Below are experts of layer 4 (counted from 0) of a mixture-of-experts language model. Rows are named router (the router's row for the expert), down (a neuron's output weights, with its number) and show model dimensions 384-511. Each number is 128 + 32 x the weight over its row's rms, rounded and kept within 0 to 255.
After each expert's rows: a language model's description of what the expert responds to. This comes from a sample of Wikipedia text that the model never trained on.

# expert 11
router [113 138  55  99 124 117 138 111 108 116 106 134 137 104 166 153  91  61 134 107 116 177 161 121 145  82 132 128 101 131 176 124 124 110 162 159 153 106 110 126 156 105 131 112 174 180 140  58  66  93 165 131 182 162 197 139 141  91 155  96 124  79 138 132 109 134 152  72  91 107 156 127  91 102  96 153 118 145  93 100 117 150 120 130 108 114 169 100 119 123 176 123 132 126  89 123 139 108 156  93 143 110 122 121 136 125 186 158 100 158 111 142 183 136 129 142 141 121 158 157 125 102 142 107 112 148 105 132]
down0 [148 223 146 105 112  92 133  95 118 147 106 109 146 128  97 132 141 178 101 107 161  92 147 155 113 163 117 121 125 173 115 162  86 108 163  92 117 116 114  91 144 131 139 131 113 104 136  96  80 111 135  45 151 123 150 154 153  59 119 142  58 143  98 126 108  92 132  98  97 154 157 101 140  82 126 169 189 156 176  97  16 106 168  70 155 111 170 140  86  78 167  80 106 161 141 145  92  78  93 102 102  88 161  72  87 133 126 105 136 157 124 167 140 155 110 173 121 184 147 129 179 144 112 119 113  99  73  88]
down1 [182 121 132 128 120  54 148 159 125 112 118 136 109 144 103 144 104 125 105 167  75 129 165 167  96 152 168 137 134 112  65 129 162 138 162 151 155  84 152 136  83 148 160 185 106 164  97 132 104 156 129 179 180 177 128 150  97 130 127 106 162  91 127  68 121  79  71 118 207 119 133 119 118 111  97 114 142 137 153 110 140  73 121 168 122 187 126 130 172 134 103 143 147  70 104 116 102 190 128 111 139 115 145 198 111 179 147 145 109 140 106 153  89  12 136 198 122 132 129 149 104 136 170 121 110  79 123 117]
down2 [102 146 166 140 188 144 163 108 112 178 131 124  86 108 109 157 159 125 170 200  97 175 115 180 167 132  99 126 204 108 103 171  82 133  90 112 116 170 120 132 129 138 136 150  83 110 116 103 125 126 100 118 191 174  85 156 126  93  90 122 172 166 156  48  98 143 115 152 134  89 124 149 140 112 106 133 170 157 115 127 165 112 112 112  94 159 153 145 174 185 119 126  87 110 145 117  88 126 133 118  92  85 154 106 149 183 109 146 134 162  93 101 111  81 112 118 133 162 108 116 147 114 195  97 129 114 135 178]
What it handles: Role and list endings

# expert 35
router [174 121  92 101  87 136 105 130 109 157 122 122 117 123 132 106 119 167 140 132 116 162 155 115 153  72 124 124 130 145 190 125 106 114 186 126 128 110  82 153 113 112 130 118 159 176 189 108 122 133 135 111 178 147 119 136 167  83 158  55 122  67 142 111  64 122 154 134 107 122 129 125  98 145 134 153 139 142 104  66 153 125 157 131 108 107 105  99 169 130 115  69  94 104 132  97 150 100 128 127 119 119 191 132 164 142  91  82 124 115 131 116 189 126 194 108 148 151 109 179  89 104 170  47 142 152 130 160]
down0 [120 142  90 148 125 155 160 113 154 135 114 131 190 148 142  84  97 123 127 101  58  69 108 107 165  94 155 161 120 152 100 129  83 132  89 106 137 121  70 116 131 149 178 134  81 139 225 105 143 105  69 161 127 118 108 112 125 135  98 101  55 107  94 171 155 140 148  91 135 142 133 135 126  85 128 112 211 137 154 128 126 104 121  78  98 131 146 136 143 122 143 111  74  85 121 132 117 117  84 132  92 151  77 156 118  95 103  97 131  92  56  84 111 118 102 102 164 123 107 115 170 125 100  73 149 118 133 161]
down1 [155 172  92 133 117 150 165 163 119 120 102 122 121 112  94 103 137 151 111  95 119 172 134 169 185 137 164 133 129 107 129  79 155 181 149  47 147 124 114 123  77 139 110 103 134  75 154 124  89 122 124 130 105 101 160 133 155 151 115 148  97 145 111 182 136 114 122  47 129  58  72 207  80 161  86 133 159 158 167  86 101 126 124 107  75 154 136 129  92 150 113 106 132 166  96  98 163 143 120  96 104 163  91 166 111  77 131 128 114 153 111 130 164 138 140  88 154 174 115 111 142 165  91 142  86 183  86 129]
down2 [131 134 155 137 121 153 118 190 137  58 117 145  91 134 178 148 151 150 176 129 103 155 131 151  65 111  73 118 207  51 112  64 161 127 106 132 126 106 103 134 144 123 152 135 149 151 127 109 114  75 167 115  98 134 116 128 107 102 150 175 158 152  96 108 131 132 113 130 133 149  80  71 109 124 121 100 169 149 150 111 110 134 162 168  66 153 101 135 138 134 120 144 120 176 147 182 156 123  76 149 135 140 167 103 130 117 147 126 146 119 126 168 156  69 100 127 187 124 139 141 152 125 120 131 100  96  90  86]
What it handles: Infobox field labels

# expert 26
router [191 167 158 108 133 108  71 109 138 158 114 149 177 117 143 153  90 122  80 113 126 135 108 113 162  91 189 127 144 130 128 145 115 121 157 156 150 136 196  88 138 123 112  90 150 166 130 119 175  81  91  71 112 145 128 164 130 174  72  68 120  55 159  99  58 148 152 163  76  98 116 124  85 143 155 116  50  79 135 174 151 155 122 120 110 136 163 112 147 122 125  82 210 135  59 180 173  92 114  94 154 123 142  88 159 118 109 152 188 153 113 171 143  97 143 133 125 172 144 104 141 152  99  54 125 147 111 106]
down0 [144 118  88 156  87 150  90 143  96 138 139 140  95 117  47 117 154 124 135  88 149 133  69 149 126 163 150 103 139 242 144 140 124 117 125 150  67 135  71 121  87 133 155 155 148 119 152  78  99 143  84 155  86 120 134 180  58  92 121 114 117 172 151 141 145 160  79 179 133 142 126 115 162 186 106  81 114 140  71  79  94  87 160 110 109 101 118 103 184 152 166  89  95 176 117 157 156 132 118 195 114 118 102 142 152 150 106 118 108 166  65 152 108 142 115 113 106 136 157 178 129 135 109 104 163 146  87  86]
down1 [128 151 148 152 176 107  88 106 154 129 134 102 180  91 101  95 168  98 115 129 168 111 103 128 155 140 100 160 131 185 113 165 104 127 102 152 141 198 172 174 111  78 118 164 125 166 123 114 160 174 199 123 164 128 129 185 145 111 128 118 188 138 126 143 189 136 100 130  91 110 163 100 188 140 138 168  69  97 145 154  98 114 132 142  98 132 145 133 129 131  85 122 127  92  77  66 165 156 180 105 126 135 114 148 198 121 155 136 114 153  99  93  91 176 135  92 168 161 113 166 200 140 175 140  71 127  95 174]
down2 [158 130 120  66 100  53 164 151 111 133 150 135 134  83 107 141 165 228 130 108  80 133  76 101  76 148 113 124 147 179 110 121 130 106 108 111  36 148  58 127 198  86 154 162 111 105  68 155  98 136 155 114 105 185 134 119  92 111 124  98 149 121 121 109 131 106  99 158 152 123 101  83  78 139 158  85  92 138 116 134 172 164  91 125  97 205  72  71 110 147  87 141 136 124 121 147 165  73  85  94 101 128 127  61 180 153  94 173  67  92 164 143 161 153 132  77  99 143 145 148 144 137 184 116 119 136 152 134]
What it handles: Table row starts

# expert 22
router [172 118  88  44 126 146  82  97 178 108  87 189 151 119 130 168 178 168 136  72  67 110 159  98  98 114 137 151 111 152 133 155  74 175 125 103 129 138 159 103 165 116 148 128  98 178 143 119 168 124 122  67 144 153 127 167 153 129  75 123 102 142 144 102 101  96 144 112 128 136 112  97 171 142  62 154 106  60 141 114 194  71  94 151 119 108 190  97 166 122 129 140 148  83 142 125 118  55 120  56  77  52 122 117 155 124  26 126  95 145 165 167 101 146 153 113  85 108 179 115 122 143 182 109 166 206  85 149]
down0 [144 138 133 155 153 158 112 127 106 138 107 139 147 157 106 151 119  94 161 123 168 118 102 119 142 109 104 149 193  81 142 182 106 104 157 141 164  93 197 115 104 147 106 100 140 124 108 145 197 128 106 119 126 157 193 124  91 101  78  32 167 149 127 166 142 146  29 117 117 111 131 127 139 163 108 201 174  99 126 142 114  84 149 109 121 159  65  66 122 177 132 127 120 151 102  99 111 128 101 135 159 141 122  69 127  99 128 111 118 121 113 128  67 132 109 113 103 133 141 146  53 146 144 123 192 151 141 138]
down1 [171 110 143 145 105 126 180 159  83 136 152 129 175 141 132 160 161 121 170 215 119 126 156 157 106 183 150  84 131 159 164 176 175 102 113 139 100 122 144 132  76 142 191 135  92  98 103  95 120 133 133  99 139 152  77 164 125 135 203  97  91 161 116 187 116 158 100 125 159 163 159 138 108 101 122 222 121 130 168 129 139 113  71 188 142 157 106 174 114 154  80 146 134 116 162 163 155  91 101  88 119 150 121  77 136 107 118  85  96 179 156  87 121 106 162 203 155  87 151 114  77 155  97 154  89 133 126 167]
down2 [ 83 102  85  85 133 143 128 156 138 201 131 131 179 135 136 120 141 115 124  74 160 149 126 111 114 132 141 104  90  84 101  80 100  95 110 165 112  89 144 103 145 158 106 158  54 137 120 124 152 151 155 131 169 107  54 172 102 136 126 144 119 113 156  99 119 150  83 152 197  93 105  77  94 181 171 146 170 120  98 119 130  83 112 124 124 138 117 137  90 177 112 154 162 142 111 138 172 150 124 177 127 137 139 133 127 134  79 137 155 141 129 144 158 107  90 127 109 144 179 127 145  93 124  41 152  91 107  74]
What it handles: Digits after decimal points

# expert 28
router [144  92 109 118 147 101 116 137 192 144  67 114 163 125 132 149 181  97 112  72 135 107 186 164  85 114 156 169 160 144 122 103 179 161 117  98 118 114 135 146 118 158 113 128 156 134 145 142  43  45 177  55 212 147 193 121 126 112 126  89  95  71 171 117 107 158 109 179 110  92 128 111 165 161 133 136 135 123 111 111 160  76  97  93 102 123  71 166  63  46 111 108  92 173 129 116 121 118 108  39 121 107 107 135 125 139 168 155 135 135 131 146 122 135 165 131 118  61 123  92 144 137  81 117 137 130 101 156]
down0 [166 138 164 140 120 143 119 118 159 152  71 125 140 163 119 146 183 140 174 147 148 106 129 150 110 111 101  80 173 140 111 106 126 111 173 125  65  75 152 149 121 176  69 101 167 111  51 127 137 112 134  93 191  68 133  95 190 134 139 162  84 132 132 170 181 166  79  73 136 111 104 198  77 137 150 144 137  87 153 126 148 213 161 202 173 126 128 145  66 116 123 136 139 130 132 151 135 176 139 149 112 153  60  68  75 131 167  90  66 111 115 156 165 139 124 104 161 151 133 148  61  79 115 123 121 107 135 169]
down1 [ 63  51 149 157  97  98  89 124 185 122 101 112 147  99 183  93  92 102 107  87  61 127 164  96 131 118 116 121 120 127 107 139 147 136 133 103 172  92 163  58 123 108 124 146 125 115 146 199 139  35 137 126 127 106 135  84 202 148 143 149 133 143 122 123  92  84  97 123 161  96 138 181 104 140 118 151 118  91  84  66  89 125  86  88 122 105 116 125  56 160 158 119 166 118 134 106 116  62 167 134 136  90 145 125 102 115 115 177 148 106  36  93 150  74 153  98  71 125 130 155 142 121  46 112  93 102  94 131]
down2 [145 131 137  82  67 125 114  91 115 107 106 136 131 120 112  91 141  90 163 138 108 141 183 119 100  97 123 142 151 184  91 115 120 100 126 115 104 128 142 163 105 107 136 161 125 120 118  79 158 138 113  49 158 112  61 146 111  68 135 107 123  87  66 117 131 100 166 113 101  83 134 115 146  57 103 134  95  88 124 123 103 167 152 163 126 112 123  86  80 180  63  80 161 165 132  81 174 133 136 177 140 150 128 110  94 136 147 104 142 149  62 118 163  85 112 120  85 128 178  59 166 142 143 101 127 143 201 105]
What it handles: Birth and location prepositions

# expert 44
router [110 143 181 137  74  99 112 140 196 174  98 153 105  59 132 175 137 156 122 122 139 107 143 105 133 109 173 147 157 135 127  99 171 105 112 135 120 119 158 167 144 145 157 118 141 108 143 142  82 134  76  80 148  97 121 119 105 180 153  67 139 150 147 141 105 111  56 133 126  60 129 130 145 134 119 120 127 185 139 179 147 111 171 126  48 116 137  92  94 101 205 123 167 117 106 106 180 113 212  90 161 108 120  92  94  83 144 151 107 167 126 174 133 116 160 158 106 113 220 184 109 156 106 170 122 122 168 132]
down0 [125 184 180  73 129  93 125 127  87 124  84 152 136 152  78 123 164 137 162 111  85 187 200 191 174 130 102  74 100 107 154 146 109 123 177 202 150 132  96 130 168 145  91 132  73 115 121  89 189 181 131 186 117 118  98 123 161 130 161 147 175 131  68 123 131 110 157 110 137 108 149 145 166  82 129 123 102 107 131 143 120 151 123 132 153 113 153  97 160 110  88 102 145  97 166 182 199 140 132 168 132  59 141 122 173 148 156 139  79 119 103 195 190 142 179 133 113 145 151  93 148 140 109 178  95 150 130 131]
down1 [177 128 105  87 178 107  51 128 155  77 138 138 130 143 139 205 177 132 146 135 145  70 120 133 156 114 157 128 197 165  99 138 163 104 121 134  96 160 135 100  97 135  95 191  86 111 144 179 102  97 141 123  93 162 145 163 109 115 118  84 127  62 186 177 154 158 133  79 151 144  85 117 138 119 149 171  94 145  99 105  89  81 166 216 102 142  78 171 120 165 130 112 123 151 152 156 111 152 109 130 107 106 158 104 170 135  96 118 163 165  75  98 124 133  80 139 157  77 105 100 151 108 117 141 144 112  98 170]
down2 [139 134 128 124 172 141 113 109  91 124 172 111 140  65 164 121 117  84 160 152  91 121 111 132  81 124 100 147 135 139 134 126 146 112 171 148 109 102 117  80 133  80 122 140 130 147 144 120 142 123 128 110  84 146 122 153 104 142 111 112 111 125 124  95 111 151 233 151 135 158 123  96 155  73 123 105 155  98 130 150 151  99 139  84 167 157 184 166 163 156 160 140 103 134 116 157 158 181 101 147 154 149  94 204  91  52 118 134 129 115 122  78 138  90  93 111 161 122  65 125 102 130  52 175 144 100 122 121]
What it handles: Football squad tables

# expert 0
router [125 107  83 101 150 130  65 172 116  91 140 117 139  99 101 163  51 172 117 118 147 132 148 114  86 113 150 149  91 116 181 142 204  92 192 101 113 128  88 109 130 109 169 150 196 127 132  91  92  86 118  75 113 182 142 141 141  38 104 129 157 148 147 150 131  80 141 154 182 129 153 114 157 145  70 143  93 152  73 124 143 120  95 172 124 118 139 127 107 122 166 106 113 138 140  99 100 126 128  84 157 121 121 179 122 120  90 158 145 133 160 128 191 175 115 108 114 132 119 139 117 172 108 140 157 170 143 119]
down0 [ 91  97 122 131 132 113 103 164 114 163 166  99  98 108 101 148 153 142 186 102 113 134 141 125 173 133  86  91 137 106 133 120 125 124 169 173 139  83 122 123  91 122 111 117 116  52 127 152 142 118 119 156 111 149 104 133 115 137 111 132 138 126  77 116  99 178 146 112 159 119 162  69  86 163 150 108 117 112 110  74 142  98 112 110 144 159 142  84 111 124 114 135 138 101 160 187 204 127 159 123 135 153 175 126 132  49 100  90 107  97 114 131 133 144 154  79 121 128  86 147 144  67 178 158 108  87 145 115]
down1 [ 98  42 167 196 148 132 127  85 145 140 175 139 112 170 132  87 171 104 111 132 142 131  96 127 139 178 114 136 201 140 108 124 137  96 136 115 171 175 130 100 116  89  99 149  74 195 104  91 132  82 140 140 127 120 175  70 138 102 121  79 117 134 144  98 156 184 118 153  55 136 161 113  97 196 176 180 108  89 157 186 120 146 130  84  99 103 107 128 150  80 103 129 183 153 128 150 159 123 123  85  99 130 167 106  86 124 132  93 164 118 120 118  97 113 112 181 137 111 176 135 123 104 149 103  70 151 134 191]
down2 [106 120 139  74 116  42 157 143 118 128 123 148 177 135 135  93 111  90 137 100 187 172 141 170  72 115 121  93 128 140  81  98 118 119 117 137 135  81 104  67  82 165 105 101  61  96 132 132 116 152 153 113 106 108 124 197  82 179 193 119 174  85  97 189 115 134 101  84  99 107 170 139  71 150 171 151 186 177 141 139 167 131 117 178  76 166  70 111 156  95 160 158 103 130 139 130 110 152 109 113  93 112 112 209 144 145 157 106 162 134 160 156 122 128 139 113 100 153 125 192  40 100  94 171 115 133 129 148]
What it handles: Plural group nouns

# expert 29
router [106 149 144 146 108 104 189 112 152 116 103 136  94  86 168 159 140 159 105 142 119 140 156 198 103  93 156 149 181 126 132 130 141 185 148 114 140 152 157 159 144 160 163  78 176 132 165 105 119 121 145 123 169 118 173 113 118 125 108 106  67 127 149 142 119  98 125 159 158  85 109  50 163 104 144 161 134  88 101 148 171 104 106  71 184 107  94 105 148  96 115  97 112 110  90 133 163 127 137 108 133 122 119  78 126 131 138 173  97 115  94 119 120 113 129 121 120 118 132 138 146 103 157 124 191 155 102 189]
down0 [ 57 107 175 160 145 140 199 143 168 109 134  81 104  38 121 101 113  74  72 160 154 199 102 110 149 123 136 112 183  91  96  88 149 145  81  92  83 188 123 150 116 121  82 114 162 122 138  89 121 172  88 114 121 165 131 122 170 119 144 152 105 101 150  54 138 158 172 108 108 136 149  80 112  91 106 123  94 158 140 101 139 118 100 108 138 148 154  62  93 173 160 150 168 111 124 156  57 132 119  93 190 116 129 109  92 126 131 188 171 118 172 143 137 140 121 107 121 105 104  70 139 157 184 137 111 152 128  96]
down1 [144 191 111 143 152 100 167 205 191 133 148 136 126 133  92 125 102 178 132 146 125 151 100 113 159 179 147 170 101 133 125 135 172 131 136 121 116 142 101 131 112 120  83 161 100  66 126 118 134 122  54  88 120  98  98 139 127 131  77  91 160 115 148 102 167 163 146 167 163 148 108 151 156 148 129  56 107 111 112 118 110 105 162 114 144 124 101 129 129  67 145 135 110  98 112 115  85 137 146 178 127  98 104  95 204 144 194 152 126 125 178 103  95 139 135 155 200  98 132 104  69 123 120 155 129 138 109  87]
down2 [109 101 123 186 122 140 133 102 104 124 117 141 152 107 115 183 101  96 109 130  52 120 142  92  58 168 158  59 128 139 186 124 185 129  61 123 113 125 119 145 136  90 132  86 113 142 181 159 126 132 164  98  95 116 118 148 123 133 111 122 145 167 110  88 145  43 222 112 241 134  72  77 126 169 118 146 123  86  80 132 132 159 116 140 120 122 118 116 126 116 161 153 126 130  97 150 120 108 104 136 184 154 160 115 164 134 106 155 117 148 113  97 139 119 112  87 139 125  95 136 139 140 140  99 145 206 157  82]
What it handles: Locative prepositions, de

# expert 47
router [127 177  70 106 160 104 108 103  76 125 138 138 190 126 104  98 149 166 118 131 111 119 155 108 101  69 130 123 142 145 106 128 156  99 160 105  62 124 122  79 126 119 139  95 176 109 134  76 101 113  97 116 183  87 137 117 140 198 162 188 125 106 139 181  72 158 101 122 145 100 113 191 193 156 119 115 124 121 109 128 106 168 109 135 101 194 109 148 177  93 128  86  94 161 112 154 167 151 129  26 188  89 170 146 123 146 149 214 130 159 112  95 118 151 148 135 117  82 164 134 131  94 111 104 148 137 122 113]
down0 [ 94 117 147 200 131 104  94 130  94 153  89  94  87 145 125 149 109 127 202  92 125 134  79 137 126 121 133 121 138 181 132  78 139 151 171 113 141 123 104 189 102 150  69 121 117 107 170 129 148  97 153 142 148 159 140 140  45 100 162  99 158 151 108 132 152 162  81 191 157  98 124  72 162 161 115 135 145 146  89 107 157  95 100  84  91 108 150 141  81 115 132 116 133  62 124  93 170 153 134 120 123 114 110 142 131 155 155 141  95 142 141 178  57 121 138 174 146 118 166  98 130 116  68 120  98 126 165 146]
down1 [120 134 107 146 136 161 129 135 172 153 114 108 157 171 205 135  91 147 161 145 158 198 154 174 156 116  91 117 112 159 127  97 158 120 104 190 107 118 144  93 153 101 148 131  89 211 124 141 172 161 180 174  66  90 134 142  32 136  73  73 163 102  31 152 140 115 100 205  99  96 126  90  44 114 143 146 141 153 121 119 141 141 155  97 151 105 145  89 118 136 120  78 146 114 173 206 135  68 174 127 117 123 115 131 151  70 106 135 132 151 109 181 139  97  95 128 192  81 155 183 107 105 148 179 113  86 171  89]
down2 [148 135 127 120 128 101  87  83 107 104 161 117 114 132 131 135 110 146 155 180 146 127 124 140 110 123  94 110 113 144 161 144 147 189 151 155 150 135 157  95 127 173  86 110  92 137  75 170 114  58 105 158 108 131 142 168 136 124 158  98 136 144 107  76  91  80 105 140 148 172 134 173 127 169  59 106 102 136 126 152 123 127 140 131  91 116  43 143 167 100 161  88 139 134 107 143  84 105  78 150  88 122 193 127  91 126 103 105 125  85 102 125 172 112 113 158 173 170 132 134 100 171  37 178 127  99 127  90]
What it handles: Directional prepositions

# expert 58
router [168 135 113 132 170  73 103 131 167 144 109 128 112 197 137 164  78  77 130 130  97  85  94 109 164 119 152 163 103 131  50  92 159  67 161  89 155 122 171  81 129 113 164 119 116 110 191 115 115 139 119  64 118 175 115 174 172 116 118 149 127  81 162 155  50 131 131 140 186 128  92 148 106 132 119 142  50 134  91 135 129 135 121 124  93  89 151 112 155 113  87 104  97 139  84 122 145  74 189 147 137 130 144 122 134 140  90 145 133 177 153 111 179 137 146 160  95 116 158  95 150 139  71 133 125 128 142 104]
down0 [112  75 106 135 127 109  80 161 152  93 134 152 116 150 170  92 150  95 183 139 175 157 120 180 152  84  92  93  53 130 130 116 112 149 201 105 164 157 133 132 127 178 166 132 159  68 118  59 102 137 123  63 127 104 117 153  95  88 183 133 135 194 143 175 142 158 111 162 101 109 121 148 127 153  63  79 103  53 102  85 131 150 110 144  81 118 111 182 146 152 142 112 124 145 114 135 148  76 125 146  87 134 129 108 122 104 144 119 192  97 121 131 179 113 117  93 174 106 118 130 113 113 118  88 157 142 102 125]
down1 [152 106 128 156  69 101 185 113 156 146 104 132 108  71  88 149 146 104 189 138  97 115 177  98  97  84  89 127 163 117 179 117  45 147  98 140 135 122  98 111 175  68 102 176 169 163 159 104  95 128 124 141  80 196 100  51 189  79 100 148 161  51 116  90 128  97 150 152  93 114 117 113 132 126 159 143 109 190 134 120  89  96 183 153 175 109  93 136  98 153 139 117 144 155 128 113 137 124 140 124 146  57 118 109 133 132 133  88 118 117 119 100  69 116 124 132 193 146 141 185 102 106 163 140 153 144 164  99]
down2 [ 79 108  92 179 163 147 164 114 102 119 186 136 163 112 137 102 153  75 117  61 128 143 134 207 115 138 111 116 152 188 125 111 188 134 146 146 114 139 175 133 146 132 128  67 173  87 160 155  43 116 151 145 137 178 109 154 125 154 134 107  88 111 132 157  83  76 107 122  63 165 140 110 148 129 131 118 145  98  78  96 121 149  99 124  98 149  94 153 102 138 197 116 137 132  83 153 160 171 132 194 148 128 132 151 170 165 124 139 135 122 185 150 154 110  97 213  99  88 118 133 175 140 164  95 123  87 134 152]
What it handles: Capital letters and acronyms

# expert 59
router [171  97  65  32 126 100 103 108 142  90  86 104 154 106 116 140 130 166  97 134  78 183 100  29 137 138 104 189  71 205  84 106 139 138 118 105 153 102 130 108 124  94 119 116 142 152 111  66 124 118 102  98 140 121 107 178 113 118 108 135  74 116 211 115  26 110 126 128 141  91 127 118 199 171  93 159 102  88 113 160 188 115 166 140 130 113 153 139 178 155 158 143 100 106 146  88 147 108 152 141 126 122 191  43 130 140  93 156  91 111  64 144 142 120 115 120 111 115 144 159  96 182 120 110 168 168 137 116]
down0 [135 116  48 147 116 140 182 141 138 134 151 137 133 154 144 167  93 118 131 155 151 116 163  99 171 146 120 197 115 142 135 149 175 133 138 156  73 110 103  69  70  69  97 150 103 112  60 140 141 106 114 110 123 165 139 165 147  91 106  70 138 130 166 136  68 112 183 106 141  64 120 136  96  42 138 104 164 156 155 152 157 112 154 119 121 108  83 133 155 127 148 161 154 125 138 135 114 138 137 135 129 175 104 121 132 179 158  65 149  89 120 155 145 121  97 141 127 141 123 194 136 132 151 115 110 133 126 126]
down1 [196 113 168 111 107 182 139 162 133 151 109 116 132  69  99 156  82 108 122 112 129 120 113 146  97  84 171 120  44  77 123 175 123 118  78 148 113 127 160 205 162 167 133 100  69 113 128 113 181 126  82  64  88 103 137 126 127  73 117 182 118 136 122 206 142 143 163  93 161 115 113 110 152 159 154 151 161 158 113 115  80 162 153 146 135 124  93 102 135 219 157 142 130  97 195 110 127 143 138 121 151 203 166  95 150 112 139  97 170 113 123 113 191 161  92 113 108 136 131 139 168  96  91 129  90 148 117 179]
down2 [132 131 129  84 129 164  99 112 151 148 141 101 119 134 122 119  89  98 124 145 125 125 109 144 146  33 116 162 218  90 110 126 124 139 140 145 139 139 156 153 121  87 150 138 125 151 112 105 127 152 119  91 164 117 123 226  77 126 136 176 167 151 145 102 118  61 123  66  91 138 110 143  79 138 128 155 138  81 147  93 152 193  91 104 182 152 150 158 161 117  94 100 114 180  96 134 180  94 151 171 168 101 117 107 144 126 101 134 149 105  73  99 192 109 176  96 124 135  89 147  95 150 143 147 158 157  81 131]
What it handles: Name-qualifying numbers, words

# expert 34
router [162 127 112 124 138 119 108 178 174 159 123 161 117 120 144 103 141 115 158 146 144 135 123 124 174 148 108 217 138 145 123 103 147 139 111 119 177 143  49  67 173 145 168 130 153 147 122  81 109 120 131 119 151 159 145 140 150 132 127 135 125  56 150 151 112 110  78 157  97 123 165  99 120 163 134 113 148 103 140 124 121 153 161 150 118  88 217  74  77  88 162  70 161 161 152 128 166 136 171  58 159 133 114 131  79 105 161  69 129 141 154 147 152 137  96 132 146 141 147  64 112 130 112  61 143 114  91 122]
down0 [182 166 180  62  96 167 146  95 102 138 104 169  99 149 183  86 180 169 126 128 149 109  75 114  79 113 135  84 140 160  91 192 119 131 140 141  76 196 188  85 145  86 142 136 173 122 132 146 134 105 108 123 166 187 148 120 123 131 107 110  53 130 118 115  97 102 153 118 127 134 113 169 103 104 106  99  96 146 116 134 190 150 185 104  97 106 112 109  88 102 134 142 159 198 139 124  91 152 158  62 148 111 158 224 122 118 121 126 119 195 150 130 123  79  62 157 162  96 117 163 149 118  99 115 170 169 143 151]
down1 [121 119 174 115 124 136 106 163 131 110 150 124 154 104  84 146 159 110  93 119 128 131 115 148 139 150 113  75 146  78 171 139 156 117 130 107 153 105 100 161 101  55 138 157 113 101  82 131 109 110 160 151  93 132 142  47 181 146 162  60 179 123 136  88 104 135  99 156 161  74 189 111 139  79 116  98 141 149  93 121 141 132 126 104 137 136 154 134 100 131 158  91 183  96 136 118 124 123 120  90 141 131 202  78 141 138 185 106 166 145 101 146 175 171 132  68 136 205 102  96 177 113  95 140  77 111 159  90]
down2 [135 125 174 144 141 133 115 100 141 141 101 105  96 165 116 145 103 147 116  49 136  83 152 102 100  94 122 118 207 129 167 121 141 102 132 149 156 159 134  98 108  88  70  93  98 158 110 140 132 117  81 162 126 134  97  62 154 107 147 131 136 129 154 108  83 124 135 109 141 174 100 140 117 157  65 142 143 133 153  89 136 152 123  86 137 131 149 110 185 101 123 104  97  98  36 145 126 154  89 205 143 141 151  95 123 148 138 104 190 110  64 113  78 210 119 177 115  89 128 126 137 148 140 160 113  82 107 109]
What it handles: Table cell separators

# expert 19
router [139  95 146  77  56  80  79  74 162 126 112 153 138  87 132 149 161 139 105 111 100 161 139 159 136  76 170 140  96 166 112 131 117  83 164 126 133 166  90  81 157 156 170 148 145 130 112 107  90  86 151 144 136 105 164 164 111 136 100  75 112 136 167  89 126  93 121 190 117 122 119 136 151 126 115 105 115  82 134 105 172  87 114 158 107 125 142  86 127 141  58  52 163 116 108 113 174  81  99 122 134 117 116 116 182 144 118 145 157 106 146 111 132 143 123  70 139 123 125  99 148 109 145  39 119 152  75 131]
down0 [123 225 128  63  91 101 105 115 168 150 121 145 133  94 139 110 105 143 162 137 132  97 141  86 141 164 114 147 121 120  60 124 145 130 110 103 154  90  76 123 139  97 167 147 158 102  76  77 102 112 190 141 180 180 145  98 152  95 115 106  87 149  92 123 153 132 145 112 147 146  70  86 145 156 150 173 131 136 188 134 107  91 118 157 124 111 115 175 103 126  94 137 122 120 116 115 128 155  84 107  94  98  86 185 159  76 150 137 147  67 135 130 127  75 229  78 119 109  88  98 153  96 146 118  94 106  77 103]
down1 [102  64 148 133  78 167 112 152 114 135 151 161 149  81 136 157  69 112 147  99 138 162 132 100 111 149 117  83 154 154  86 177 100 104 105 182 142 180 146 105 117 163 139 148 133 137 138 111  46 121  95 185 163 131 113 181  81 186 140 178  49 137 132 138 149 162 138 158 114 183  99 120 129 139 124  80 171 150 182 116 112 163 146 143 172 121  79  99 146 137 135  94 121  84 123 105 133 110 137 140 186 140  96 146 110 171  98 122 173 199 110 105 164 114 152 118 123 135  57  82 177 172 166 102 119 147 119 116]
down2 [ 61 139 160 111 136 108 188 196  80 102 135 123 151 124 101  82 168  80 149 135  98  91 108 140 121 182  98 158 151 193 131 188 143 138 130 126 106 172 139 113 166  65 102 138 101 146 144 113 149 139 197 113 141 101 167 137 160 128 204 143 103 133 149 128  91 162 150 163 199 106 183 152 109  95 122 124 112 121  84 102 144 120 130 102  96 113 191 182  99  45 122 118 165 126 108  89 133 102 170 133 131 109 119 142 133 168  66  82  60 111 170 151 102 126  94 109 119 149 161 193 128 143 109 132 113  84 153  84]
What it handles: Table pipes, U.S. names